From a checkpoint of a small mixture-of-experts model trained on Wikipedia: 16M parameters, a shared expert of 64 neurons.
Below are experts of layer 4 (counted from 0) of a mixture-of-experts language model. Rows are named router (the router's row for the expert), up (a neuron's input weights, with its number), down (a neuron's output weights, with its number) and show model dimensions 0-127. Each number is 500 + 50 x the weight over its row's rms, rounded and kept within 0 to 999. Numbers have three digits each.
After each expert's rows: a language model's description of what the expert responds to; "gets" lists some tokens that make up at least twice as much of what it gets as of all text. This comes from a sample of Wikipedia text that the model never trained on. Tokens count by the router's weight.

# expert 47
router:538529510555433541521503453511456520631467536631672608561536515447375474547449518478414581426469476487573515503570535525552496467386448489546444544491502531478445488468508500476454570468483349510501602558566495519564521432532529482427512467484438478519484451513558501513482526478515518573527582552446451503543487470512513527516467480554568475493500476478465457540429512468505517492525
up0:505535509490492490449432530471490578491492419459525477486495562533525565546473388531552489483517530457403578504573464496510511491516436533473452433578499490614456549523434443589624478485500561509464536512454493452501506516516488490417531493566462515499446410571586496559468420494493490567470504592517581427620562417509484504526495566392507498496501470429438584411422477450508566534459
down0:482537545574601497492510481489486586548471457518583455519534480557401617613467462464383532523592573481434473502483600490550478489482491537489453512509497501500552422540528567539514507485437586510457503564386510437471453475464482538500417447459401440478463500516461435536514543592510564456539452585521533537503511516461539441508441525397470606582474539438515501510500474521552460564518
up1:523487514524505497450566467544492506602479520528516438512537515581509472466356527508466519487493575491542499462544516531499535394533523597559548516544528526515489581399412499431483499495475412458466443577503529491450491396595539563539433413503606428512532443493511569564506512545451527493434553457478542592473480383487475553473504461499542489509454537464488429600552506518406473435418
down1:563489533463444553491474453463566520432508515475477589462555439402562505587390486504509413461537510440557562494500386555458546436443484470479454544437435590547583520547500501521442630505488568543439400513521396539504532509420484532575485532482520455562512511543523507496495457517524425485499439455583517436506588510509491453480444481498440572480392532535518520496535446553529530551420
up2:518577477426505512499489442415504532557470481454588519445505443455373533503506514566596527463455446455514601520560569467522571583446493494510416449499553467560514517408482565501541534494406518446568470442553523536465511534494544433486427567527418444452565478452449487457493573584474438544499469499489530500418509572410536418433499545490504575498575607481548511497497465435491543526573
down2:501596528498373342517497510516477488397489501549514471490590585487521450530491486449496482492472543482442443472407537517440541490451478545498627508528593456397478401559412479498541524545510476522606491392467538512568541578508506481476489482501540431406507506477498431420588542491552468514507464489486542561448497474524505525393455480459520507511543455548477474510511550496522443434413
up3:525516506477470445552548481536491523473536475463470576441498574515465543447527507533546577473391481577529497610465528381458532455455485568565511481485483551538494549536540497591381482525404400523573550546515422449412459420582449450585513525577533538579531509456527485491441517470438483419496393471593478506549441509470502536502451441504490520425545518517513427472531492565576473530458
down3:568486419478570526502515502567536481436411409442441603467517595494427540529449539419468497513486526425575436507537464448482467542511498486539447491514498418531513524519506552515469488535463398450564532586524517612526576550415528434470552385534484506455485418530575494513382517515451463553480510426486526470473387526545583518527533429507476547475571475467488469417490503465497509400510
up4:510473519432556542504436557484530520535450527533504604433570534474492475551358455459536526423587515408463462513476544511539423454492479509544524502501448561519369522439508508576562511442492368554497559526538558548600548463502461470427512564564385503500481503510567511571541478487514492515516515421437468550502492434548509593457472536566482558492457522550427479461417458431515559444502
down4:512581487510532516391469460515431448487531453462507384542508441524532549474549453549551475584599426476404602571481467448505502488528495490449385604448527506495505500579561551471550501594498590527462493474437513456463415583530502468524471523511599528478511511531458552389528485435470475490563533481559522475465466478504520423590564510481470437463528467529575480525526490501356484520471
up5:484561487443501532509523420604547527548461482505558482510388447388447422554470448583510586508485530432458480496495445543519513501551486487572468495485534536472532517458424449487497569551586475523502542612397436514526506465516500519438542414405441495493537565626498517489459527536523506600550625467447496443547492436446489468484495541525451479540478477400505552430532481495471537480609
down5:553454515446694463520522561503528427512488522510484441502503558556492510524460549491479431454490477444385551524492519479532509372563443498516510495497428526466530435523449542428472490471417446442461507479498431512551505493430439544508499517542447478494636507484554443521523498411445544494611593504542530563506566508506504486498626517541555505600529590583452497521471480468461523569529
up6:512489523424554439537479433457522590543542475432514576509482396588449518484502547499499551453419537392540521434550539519532552511538413504497516530543419476513537461455512462496508442483455507497505560517518537441524504454481580519415506357508415462610545480524473588536440499581440444504472464574569603625584460504524548508491540536432503515483436531480401518500460452483481474491563
down6:506548542625586509497530539392456443568496513522435555509366408572426590488476570504468519516471491608550475478502484502627520594601542523448483408528456532573435485500552452456445513423528484505427518605500501488468512501474497512546457472478558580448523428533528497471478484509542422523463428441506456490474427519482529513540451507409526505511504456537462565485506427442523423482523
up7:518505482456539491475497445439442487529542552400534513517425547532483536455493582502464440639591545523511548488524516493460499511537489480531391577482544503380520525608431498521510446511452519469416508487414577481497477480480548528453403479493556483529578542547442568573583570398573515459507465598464614488466469533458522491442503472441433441528501504487577498505525439433477423557504
down7:440457524485424495469461450521524518593516518506555591519558522600476494506566511452526569458427476466420473406519435484562470550418468561581569474441461531543485577441446530518494424507521479524541524478532585465518579515492483474490493435511506480524546545459528605550457540423480514536535403516431506517492568585552480565560514440496529440441556408527425495466417540443645506437534
Newlines after headings, table rows and list items, plus opening parentheses and quotes, as in 3D model (JSmol) or (2014).
gets: "\n", " (", "(", " (\"", " [", "\n   "

# expert 31
router:476514485515467563513432493534559545588410571452502534530570419525513472460547545506449509514454413430531492530516414563552528539408483454461573539474490465439440510382473580441434480474532377514480537502494469642556551445531549541473456390522559493417565531548575474506530500449509516536449445545510465561469527484549437525519510409608574521512495521489452470482478487517481558494593
up0:456493458547444476488550553542502536440453451462487485439551531451441501484509560605482540558478513464449439442537528417534590435475500474507584576459582441524445533441404538451449538493531473483516509396520500485548604505554559520445425562581539583546465536493656526512464461480408466416447545420480488466462531547527472417558542512493588511507466512499584445467526522461434529530537
down0:541377453516555516523577481498582413416499476547610528524509618487493493550485473443489482503545571526497547417492472495523539495571452515421503489552513482492507532497458578454478455471471451495529393466551543417542443417579495446409503491455546417412563497420520518526478443514568443498584473404536440505414571473464441444488509450470522520504510408586469481499540436559492439452513
up1:595532533423502513508381565420547474528375564398486494598507488554501582512497547537521485511468556516448522452508536547400559492497500512511480471524414412602433488523580553541449443532474508498418493473441542522522460491501392475493477464518562468463602577455542586467440506547488522500462440571488468460480427457507538559538533508571495442501492475421441535569516526485554498591425
down1:429529461465640528421478550420569498433351502481514492463506437491502484558431434512528380512630462525489482506491511456506415554544486530451526525568550430462653478452543449507599489461487472497474519470470515511558489528559533538501515457443488434500521471483402509446419482581511434480491509531526457509479479486552581449587537532496540491508513501436590449593530450522507463487539
up2:462523459528450564436531480464569454538502458515547457525478473499535459608549450448530483515515402474465501501442461457563432551452421540587570526521505448591414537425499473528407505487536635547460499503432494500584533486442478578466505453449472506444539516530479550428474538506578409581503575513562493480454449632524532460427544574494517440488570455552475491545516422509570463427522
down2:463504504537479526455527499518476578488648563491473498450483458525467538489518527544532400445586446449483491556446410477635496471492556471533575534485451552440534457498481430422590551487494467475390467494533449485515468626492486496445408355470498512545469423540524478580493555545520534451521522530485458436544494523490436528505414450472492500462426465556390490503578520455476528568491
up3:471501400509447420520459514417500520465552437403524523484407457575514524491478512622477449587499490488470472496464486592558533478464475469552469485472479401442550469461474450592481554509473519586518582467413504517558569492576589499425567566520506526525397587430510477481525521458572494424500529465511390553497450554482603435485439525548507483546472539583582516483506452498483558499516
down3:417501594531535502482531423569575401539462474526423450471521478487399514510518514524578503434504515412436568502480508484526454444468441497479512456543486464524471465478516504521579456534497401472473514557549525521573403624476557560651525430544539528506506410497464408539481496476457525518489508496503408590424531441522434501498459590495486478491556458439431442586445509509561512538568
up4:524464508554418560519627449536428608447518545550462536499546455537482487570516538483559568511522538523465527472513418556432543561527590496516524490492443488397494526441539409508501472501490530593575523519517471360524453560445541406473502412509487445440422577484509494545543518489458526558444489429461508592560495520508436567413532475535448516493556485459540465407559451472502479410467
down4:558466488451508463531501478561519487446567516506438475463462515574553505586537456573459528494427442616487527535399467462577436486471523623523495592462504469540513472477584525482437467438514478585449467544543456443493437536444487500508554452509512467516453520472501442399529436491425496476441451552415423580452544505488628449375499395550521552510554567471547541477500492542492532531561
up5:471546469528488490340413568443488492470500424532470524542504509529460444488462485540446550527463425569546515452489587480486486491402488495507486563595436478422506607486498555525569524528504489489485480499495515618465535553595474430572489491502536543564517471574517525446492459445514502541480521548454570558432440473484476483528433511476515568546522566560486544477408325455579503416536
down5:439502515493506500518504461448517471506522436507534594531467481575432551498542565581458554475473534428546481462484447622388565502488535534582478463498521541427504555507555450593443498479563450464511471480556446464499448491503514489501626433497500419557581475460489530561330521443449468469572540475538449580509491474497511599547530499490531435501443487560533580607507437516463490465585
up6:584489495555499522579447511451545566457494439457470510556452574538460607526440501454491495485577494429477439436491455455453529501466479554478437524362442554496365486433545528551473371510442430530458464506484552473588566544569477452482452504528540567399570504490518438478545416574450496483526582564510483526499489533489566516537566509543536541493494569499491483564516477530382486561535
down6:527369551566526489529529540526536475475577502439508528498424557496532497483508611556615412535483595563488496511405552507418564550470520487482462457566383478480466517543497506516483449582484507555487451505475398516552416623503552549463437561528538555483572420469488550563456436551512466413470514457434495433490490550512504504496442526478446430445519458538514501574507538509455412481446
up7:496415456522576514466480468491420494496439498516553517491507491499510464470462582551541532476368523460568484536402510603482501517460430547400501470607505471522511525454495439575485568497458538538516643406460442465541489477480542399580557518499513566473466545504574522556489564492400467460477418451540435487483392450508456549508542480448579520520566485512568469574557473494524494491594
down7:523493546596532451498564454536460432491447503523472509411484452510521495469498522565451532593532483598557446415492528535459476524461452525410463489538521497513527507457404438497523469436480487573566592529435537528521520483513506427519487549499429468443508523581510485550399486484458499587568456484514403471540378503575500479471424469492475487520455527447508521576489454603492603482680
Pipe separators between cells of wiki tables, mostly after numbers or dates, plus colons, semicolons and dashes in lists of scores.
gets: " |", ":", ";", " –", " -", " /"

# expert 2
router:462507511618469551517481468551489506584453562446545561577576431499477498501472527523418479500455489466585551499514451590508590488394471467527513518484522399408475496394394463497411435509555412475493506584447486603545497466540558550482474399483539494489465482587600480537531517450502538553485501583501471569543504434571460553541543481533613506495497497448477465544485493488453472465563
up0:516481553481466464517478593501496489604514509388504393501367446594499533516529568503451432479511547515449551418534525634528446500524454548483519482463562464535484506493450510508525523527578513410487526456510516540458453492441448437477607467482513453581463398467465515529459515454387474473580516493496662477463502448479478433544580476584545538547489472512541540531518503504473507461585
down0:468548491513530449596411488561462549537489546464613457449457541473505475555576401432550562541560455525598502461515434506447504507560434550530596447480488506519410484483498586524504534498559503508518414433451542483512477488584395449526614552506582495500429467490458431457506354469484489506583493521448491458564537543497529495424516508460518496403469473549458529480541459524495416446541
up1:521400518542428492538469443397492398540493450469526507531527568530475550576499465508468594582436528586469555529510531576494411532426477507535499504477494490428591491476506427450480508530519515518475415595513525589401435465551564524469437461440523497465511530501481403467512520598526487385494504518510502505452559443489544532570402505527516405556436555545582453538576526570477514478452
down1:516568452509461427542508493480489462470509421496464602576567547640521402486520417514489538479475440576450495498506449482472555597436498483465509560480475535482534508520516430504458545542497541526517513379591529438455532474431495515607483471531637507480566610538466504528492506519507448432461437650469467514523468544548513520498522491542543498452547508476469522605400521518543487420522
up2:526544459529510416469607493589543411516581506457467437579468480550422509443517502512543571466550481453487482512398485453513473533426568516500563519512559603464471511489528446502544467517483512460445525595562487415480489496502494536482408447596524505544483569517552572486512453520445517576458504459599520494497485479421498444654459537496515486505469474420560442559502554512408416434411
down2:552385454503476451506522475485527428484459539561555481557554540547520474436504532439562546472476458497438516454512476393406462475572509594549568429557602517521489491533439540441530516512584573435534432628488487373596460437443491486489501498510489421514510541408414497516563538528446498490409467470544477549496518475429581558498480555568565467464433491496468573465531530471529546509519
up3:560499454507581531520467507466442474503540421504639453608469532492553515431443522566493493533402425542487446524475532526563543507541511412514518394492533398519555466521505448563510455520474500547497539409436536457454546545531491520543420490490466499488431519463505407474537464510421505433648466513561453486490481499544370473557604571550596505553494468477555498451485455542531474505537
down3:567603530422564509461579468516480525603466436497446557518471518405496521496560468483600453520553589549538469506435485444538479445442502450530486451486585533557466515460520488445484568405414481477497507414404534452410529488537513463484526505488480503551489479535566496493486480491497396594601507559470465455571502521493509444528472597516444443518506545480541441559422555647529539515557
up4:542513434433416506466505530563501443478433469425423496514610456527554428461470593514480554468556535447564442597567540468560507505554499474454474517484439507528525454521537449541466493515580531471505422486567488517564441548435465563516466483433486506431537520517536480515644489460446475546519421476495510520477594405497612441552469508532562516514509572437605425412505511460396511500540
down4:499459426462451475484518519532557478443449533533520541464448455492390533412426509407516508542509484482514534509449528553464441425609541550591456510536447478536633462431444531506381495435456524417462438534498504440517526424567483409516507503468512480483552472488494544504503508467557581497509567496424503547487512400448521521482485437534499496471518547418481599466509491515645450374478
up5:496534454528469515486508468533440518454440525601561453521446503439568473484453406514542455514472539561499510406493505542436443527437396602427432519423485464451537475456560557483459416510561530536515528489566568598435485518455510565475537471493583559500523430507442461469462490601446484519517518491454469474517395489477645537453584451602605507569542518519497498530518422551482530523478
down5:491483473507475478443389567512494488392515467511389471400574531459536495407424507571445465555504484526483462495475551491529453552489581493502510484472553586483490390450403470527498522569515526519568477494491451509522536576498546528548481523504516524510467554524497451579473454488508576375464470501496519554522512579525499507527442504572532551577502517490330516420541511588584487367481
up6:476484517520524513414542441532553525546585381478476541467503504483521457401477539592436487468427443524487562480514479529469535387549462481457484483521450435485476463572504536497459490446542503490462539510513543520587462471651584524552512586486520485515457585472518466486521520470457575603488460569566604581494484487450518458578501438440526465525422424393451500467423450602511522507543
down6:407509488503476477562503482489538453498389519489495438559533465402555501556545520536448485481561606496552561497415523498489422589431429537515531476421475551482431505457460414530555610387509478577472466506490600501490542406613505534529509506463421423562497479544514474577475450462518507456534533454555455456431458515506466452514449496503500485478356497557548490585555523533471533459535
up7:521517465507476578479455513450457418470544498504495462538425490492552497516545466494501472562540534430435546531460487536523585570492437438558506503480462502559443586503479548504452558508473520439478508400504608392482406578656670544505446503425599529545517421432454547479426480441548532512508472529482506495507399464555526481445490575529488563539492507473524483446435489494571486525461
down7:464432468446486411511437440415493522545548510584563520511549583557492502497430526441570511490474524393463465480534559432575510440536511497510566569589609485510413543499536536462516581536453437468495475492493571396483483494508517508438491442524563424448529540435499438502515541457538553562505347409506468561540489521549499504536512524501587553526541498602471426392542544517514516477525
Pipe separators and list punctuation (semicolons, colons, slashes, dashes, commas) closing entries in tables and lists, e.g. |, /, ;.
gets: " |", ";", ":", ",", " =", " –"

# expert 35
router:515519503481466498530562444475510455612408607499530460528539466509588500429502542493471476442484476410567518525500505479547513520439491494474611470438609495439479470454456517379452530495551387607510489525581500558574508397556567543519531532508497535463617501541488515496532525452452519476468580563513463561561491484575444530493498484543608417536441507441516447461453585536504455467549
up0:547440472490502484480565488502537561640536468483522521543517556598545547440446381516512454520539443441505423607550502501549504516438413428531475482499476519474588453511473499517414477532535438589431444470503527482438434465533479417531460478507528579405543457428556513475486423450481576469517508494439593461488533557487515501445459440499551509530509593441537417539549578615487542515529
down0:578421364470515467544503564556480532446597603591418553506532555540543508570467572459537429443497449550428492473443566552482498461543489404638479498527438440453496499568432524468584528546485439559478515492531468589479460492518581504520508507459476521489448509417521523547495476480507447446482452459562436482575500550448392545478526477467580479461523555510508482447467498466578443542537
up1:487528515501411482500456530445556494534545569570547432450506496582591488408451490519540412499437471458571438446555496462519524450637532452545551574502515533424509458401582497483521522451508536523541424465498453497489437523503513593498428556535425471496462476428563525481509511400515492582526507491466558583486557522511508352578545535535505555534472413497474502474440524514565397449520
down1:490479521471531443511464458476455435490485508501496490509526478534434509499429591495457494576595388386518450596428505508475461496545491523404514510501409500517451457485532554537489548480558417482525567501459477447504462469472445581530495511500558509454580499536503419554494463502536641488549526505616512473457530505497498585371503415508485495474509496415663484564415460476556431486482
up2:434558532422475526439453536551465573498453580443479431537495475555585575473478500480483529562443594464544512489405462471493407489562492477406487530575530424530507498470532428485472403438503505542439474493581509536519574449458466493400456511559576548480470579559487517477547504593438498515479544540446476534511448414547565514550472445522444600462545439435491514599571550534431504559464
down2:524518531521556515535464478405563512511492584396500538461469545481482493519409467492522470498532483418582560530458434514579473417536479513459487526522546464613449452569550416505449450480458526583501502455371526553531541401518421523532499479439406466524472461585563509476434485484590534509417503529484520629472505518591468435611505593550519534501440465485453453500525513530447472457478
up3:428518512515490515552578476435499564491566464575461464411520539439575579512431506500502456542550544359535491521641432481497426522504458468480552471504520445473371511469575413488411466523482462588511440484499482502616502552516459449566535543478544433401501498533478515532510542474444566550479564504469499544505567449496511491437515471563495445493506477464597400564482534470544592481490
down3:427484436434543438497575538532497451498437478485370393436420452485466517459494557460399464514488519535500384463489470527554533492406496562457445531545530461428457486511419548477475478476507507569549496588599434474572520568483572483506478449508531560602484430515535550472507642508455521533529508509434551553469520520534603532499560418571457496554538487524469497553542542494492416523493
up4:454414582416464506478501514564519563573500476422506519482431476553558468522464526499523530459446512567461488543574528501511511474500421433528604514515466497537505479468461502506434549463463532490567485518533567542503510521539542529466510433512590568541557439569511606374387441455491568455528500491451480492488374466415485498438462510575532615560420593548506452510416448469538445462558
down4:478482525618488365512498511559471561419524525568505537484530449494543522514484483477527489449464480495480584569424417455510494518593412523563463470556580469508540526447538567562381509519526482467583538481447535522533551545511513539454601472453583580413535421472481516410438483496387520529590483435531578498525496495520491502575574423504507527520541574484417483453462453502556453522464
up5:447547517455522542525473519514455522527400452478444423481606465473560556525479494508479544539491447544449570492469506590497564483470510453439488576432463549444491532471512444451557480534505490500495570557545554459550527543421519531492409483495557428517542637506432525580435555505519592601469394487597463577477461527492471489411535592492478435529543451495438475520476442368476544444506
down5:481447475579470578462463504476436443538533515607523455516424508534530618466483574592456586449591507579507484564507508453496469516491484478489583472432557448560548559558512486479572560468405464560457463598504516463387436453585483519560466494528523547542494534556500571492514527487522526410451416482468550523500474508544510438465423433488434519519514456501450412424465551582482435566526
up6:555525583462469499582550496533500544525559500459580446482492524461478556483566361486391520503546399526471499428474505504534471435487548540482621461455477523492488566463567485475487479526512638481466441524471548527574499497574546421564504516476417483502470471552493404475502505510473454508553569466477547573430477467563428602524338445493499458515394554502499477457507528540509505469554
down6:526461502429594490583452447557480482487429503381448442563481514543644567500538428454518453517525478448400522606469537514557497458568598563360472584508493516478516569482521563530522456472547571511467516516523452500458519524484546460484458493518517487468504562567497472514514525484446535592478531447505427457429509498424449527532498571489510434415447524533541452547495591521461379507540
up7:574575467498585598485481513419471503540479508423596509523559528469500558507508514488550540489499475545446490503470499593454392483509495568368579480503502507575437465503534431554460503465527525516464584465534538556473482558496429531498491427618457547493423540612456474473562445443491515495418554481512378508558473540545421534426446495529563422422483475499449472555458547474428505491557
down7:520468511445586508573494476489531553487566536516423388496488454511533549494483519582466479466504416401528386454554511444512554571432500476597557504542503497574547540626529504558519482444516414513464484455574530427519456544536455570427533564460458497457429490501448557600431450562413435452456514534497433523436440490467469530481456480474496564479470553420483514514597514562518439492569
First token of a cell in results and stats tables, e.g. em-dashes, Decision, TKO, Nominated, Won, Yes, DF or MF, numbers.
gets: " ", " 0", " 1", " 3", " 2", " —"

# expert 6
router:534508438591490531596543426481493472623332591494556509587564445496485502501471525490420541495449501426599493563479455529477521466444522546452538495500556501395480504396385483497449464457584451494528535542526547566569529462548507523526505412520435494505482478551548509532517452488412535565452540617525445527497542492525499568567474527519579459483489535421472478525434525512469495465499
up0:589528510488531464496535482462498516440456469499543477547598461512537444501464502433502536534505498413474434571472614596459601424466490510446465475465523531420527458488402381466531485403614511549446484531568508453545537449543460511469474578519419602522496469465506447502469428513424494513441580521564527524491556564509541522577513458394538477555420470485446524515518541605548466550496
down0:450455506480575461558578430500461532550496552519493472551507477468528482570460390530401485455586516502481432457487413503495441575530589601518500530545414524549481537489514492439415495389523495426469557527456504444495496402557510449435568519549474365579518544508420467474482500487465559532491522568596438507513565510569476471542486474463512505590505585448479564520415527493494482450581
up1:492552559442547531579439606520447532557484387471532501556457485507551493448470474465446480613522545510582449549524480548565509472491486558503523452411422473492554473547506436519474474499536562486496576500511491529525430489574436572566365449542442422547568444524462453473471454396463536483529523523556509502457492475473444498396464427494620484516461487447480588526466531551520497628496
down1:530513535491550589489546488555517501528505487489491564461505435432518500463606508483468445462470487489585430431475430479467550451431467530526478487571464500515482595420400479433430576404487427466634503544432490524527548372552570528515553505571564539550545454507526432506500513493527590507604470523527528521508520526461533457496418579439464487415419515463423472598496535505509461467562
up2:625441488434447568410467593504427402480547484536478519459494485493444451412538502473524495517528427511518419543503546477463575549524536567488483515560571436534540550458510462500442487488525562632498483395553521550411507541478514506505490503495528551501488383434523471513491519554429390475385469638513525485557485547477537575517528457487538519551440494506486508517605458501469429545486
down2:498455458596550509456507558434528514481405599552477431452544493429508472579467540493552500593519504467449522566538525519492424570433475446490444415476472586571445598493495558465520454543492586370505452486476506563498443467433469474474384558467451503563532483535424531450455527523547530518532543560591525473444402561481564482551532529435536473506532529543500551530503561580423522523461
up3:532486450641425506507525502501503548510399563458471508560521502505483492424521486526436510437603436501578417521454444483535545405416455618537486512402413549412477545450476608499499493470543475403507460551555527504555522411485438478413535503520539455512431555584614467497508471480488561521539504531497574544571514427509486548488539543576504511492460541451453475470477562499533437494503
down3:485479451555604302515525591410565473400527487516533507378475543524537494467525540555632453535537505462478399517460437499567414546571573545507512478481508530515494513453562543460469529457491523477473466479507505483483477503529435417523509555531432426437455523478487501470367579469493544493504473477535555512575474542515508494391530582483453510498491482538537492545532427556530472548501
up4:529554596469486469537552483512474496499441427511557539567510508507460456471455428525477500438565538530454464466455527506471517512575449550440575441470473496451554457483451470547387488495603546469464516512487523576613543407481512443521514532549442547444438563444477414549475515451423379576435576557519602405573498569534544516509555541461498475520448573372499509504468522517570487518491
down4:563486439538487464406490552543454475562528567506570582502428529527480448447571484510515494504545519569546501505392483552511569619477535398445457451498547537511482496501372459419391526521528471487494410536499506524428537477333491437522535509549466508588499475459479514505526515418538535567416532510505512463416558546519428541504502523473427451471515461584482486543596557496492441461482
up5:508527483469488526572498524626478438560491599533424503561555567526566487434542463447447482389512497434472520495457471535449478559513430512456502542524462532418499481385487572469502486497524536432497512520586503486536519523481493465614505488403524473592473398529455408436631439477538521585414558503468468481509480523614509486559590535506519535497469584434455460515477488451517514439478
down5:359495538562532420421567491512539498422546449541556458462445608541562549495571487496530507439490522606430471596454408540609501468513526505543481577482538419515523430495541537513551482515476489438535547503517516470469488474505520524509477469464587484506456489451514426524467594516499564468603442452562431548411472443433581494543486517514493514493529447564438520455589525495535378472509
up6:464480566499471566507488479469478514475470490517543500507533480554576483467449524502543558414442440500521543438496447498498555490396471535541576478522571566587467474546475416581634452527483628482441516489485532548402488539502468485494441534468538432500324545617509501550505434510543539541436437569527491488546417432518420574436506499538498521516476483440509436455452551494554568501455
down6:423498521410509551476481460559445551434503480473418556533548386602457490516516461564467453515472565488567484537515504498502536493567544551531534453510510560493485509472581485399532499487466492526449554493470425502493583547494440539606459425497540557514460607493551544512447515454621509589497558518499498514582467454423513485458581518557522525468473616403503500535527555561521649515536
up7:526526520493488461498596493493411455526491471489434433590532561511503425575552454519483467451451571431454461508611465532444472520487498539482515453458493486449583595365471596579414456559479500557559551521620522447561548448492492549444458485457477534429494550543444566455488475534419498395487574554454533541583513525475505489431464518548519459420526587557490524473501454481435520531510
down7:594493602472421614470380470542467414440600508466473550498559472470447519491556478503518418544522553542511462461466460472508490456509496540464427506427447542486552439394457587504506508508526427575492523584611540463551454536545507529449520480550501474438538507389438562443536476551536489460425528503461544520506497534596506524434534479514396444513586491470446522553498588503461535451479
Column separators in tables and sports or statistics lists, mostly pipes, plus commas and semicolons between data fields and names.
gets: " |", ",", ";", " (", ")", " –"

# expert 51
router:530502460492488541571527454423598488649344574545525530574571516506537554487496543437439503495488467460595475543509472503492554536451445470458581455514639527426470452501463485548440506535571445508564506550509537572534477501561549526515469462506495629490551446584501536433559521471501538552515489568497462485494542530530437583558486492599527486524510531476553479470432586499521452466553
up0:474533491493512511473488533544532499554510415604540540491532438581416577470586517464399551523454526420515423492490497466467570548422429522502493456515552537511474427587613549523535386509479524444497558501537416525478451452511416470491514435449486585556456447546497606372448458490547487498495580545476586454522553459497508469485405551558505534473488558427507503478558523553472464442542
down0:491605483488516541518610505545614491519465371521608499429519524423400509546534441495494524532461533549521497457530481549449438473553509512596470444553507540499448432495577486395509429412511436550489505519473430528526449459457536514419481488480447448586508563434478544479483488497546477497552484560523520498405486497485505388543471538451494387540469540517499402497505483477545569380537
up1:548431514447529525514515495396480414505349468450521524553429503455479492567531495516512481473452463459517452500589475446548482561404582473513546508499515533543548473507489513446400431470478422546511499468388523573487622517449499447506522486554510547524528518587561484399492496563445474452548454579521468490457431558514529559498443528481576545565439453445487540611595509507497593547510
down1:469502453581527514448599453559513525482497595478471598573450500472526444592493543489517461554486513518573452560498514555406489579510512480572433477538525524538507617534560569408484538472548547565550464472470494522545486561452476461454461496478534515468478483459537595430400552461508604394508396458427545520569562545530572514511533579542570511445489526481495579541483440423490484452483
up2:451568526488539520544503485483529471531539482498576481401582467492473442508510437530521558550475491510486499369510479509549581536523468478510502481507464544436479527509527543485377533600457491468467441394492501512523454478533455510429464480515585622506521558446591494606446439445530493507586458493449517528501470551418502475505632560465546463523515554520523363388527469522444481438590
down2:518530426424494639452571462528467494555606523550483452510409580513516483447536515460507456546517508417492522497516421447502540500468559487402486509513529468419565541479464491496453537487572548564583467448500442491494417531542522510521392617468557496534535534414511490525472518513565444531433441497552453378470544538457470496491550549427462573433444515555535546380516453460472487425518
up3:616509468468428571481463541519499442478489475367432593462440486498491489565556538397478479480513507465388539509518530539440485528448542464456514593568494563436535422489472451501560511489526587461517521558502429436471547382551564472571518482492518585501490488494509503471467588555534525484553499497565514530460484541527542512475474392489427500570482462464504624432559466432607537454465
down3:491386491487500491462547542420585409483517512391458486505428473535541567518522551445513415571498566533474418540507507458560507462520544555510536513545550437572507525451459445466352456582528487525453481503421555511598482500510525512475574498466538458441509490517497615505494510463513386524557483504520501519433436400429592529593579460500520477421546498578535424524529463551483483473475
up4:476459587591495479465552525576481536480579524514514520473458435462468478510528535431529450467396542520480536514432568424539579455527424507460567445519479440460549530457478607405494614549494487450533519451608558448458494505453461468536568489476525440478563477436457501553545410551596483523354496574484588521535535499385490468502545473499476469504504439447482577509450494554529470518555
down4:437484594413494497624636491504527512473488477513506432410557538566531531465517573476511539496461538480483533535480511561529483454515479519412446474387551376509510535522409464609511470584523539501457487437514445529551538528521568544465517584577559443485543478570441545516564495517497615445447535498514482516506499513489412579530560412564481488519451482472483513529536510447494402468414
up5:514391453429419457565430496504475514480525407517491522511492524474603483591465484597445525486612487440531492509527514459403426585539479529519493483513508486402519427492480379400495456481510593488538572566575471509495512559617531505504540429515559454451526492472498552529597537491498444444440534461514583452604519492575530493508413456532522457435496478557439540465529555488503520498509
down5:535556456459433484519484555497429470398549516522434522437543449523536448475556371527454507490532454445509483558536546555455487413463577506457497582478524465534439516567419556475476571462481547502524424527510531518514456471546508455526554577453589487531625459444532403589498507529477456528557399476519505448528565422478425502543483450523439575470434573477401500491476485541434429565433
up6:553504476582526576398508385578481453524463450528459496513395517437451462524496547470520444588474487516563464387518499514510489533501560584505549471429500541391467471458586574580462452478516437555506511470477453519518472503538447512480528489536481534436444538560521458500449636556605473428412551518447428388480566475555537543514546431557512557551469490463459550489534511539473490509552
down6:476590463566495434514446424457560470504527548422463517443483534446490433503497468512516409428429532459495463483510467543494519485431606454454535483435486559500489550427507450489576472544474424590596545569544560445466498435524494498534603522509390481494516581623554511561436486549415506496604500528507479484530499459567450494483412419552505567534486484446502546575578515485449504572555
up7:435438555466392476518526456526542502456420441539476467477518452399473479506436495523534472556462473541501485463519530420458510549502545400623568445451556424601505517521526527501469549527463614593486490573510528425427529545467489499412567456566546479487508565549469575461546443487553477480497439460545521495479544526512422475487534556644487462546532405491578415497551458549534503527446
down7:526452548512500417499504417626392506396518506458414453537492490448531483494493521493382565476600408440537448551505522524478475430507544498453551470522486551491419483528495508412589493494482468476584515459515524494564542514434510598435621538480532549542548420530522450550491470535467510473531489522497486476598453581475501466511586394562479530467457535515478592603565508530500534488466
Table pipes, backslashes, odd byte characters and words like The, the opening cells or track titles, e.g. The Patent Laws.
gets: " |", " the", " The", ";", "\\", ":"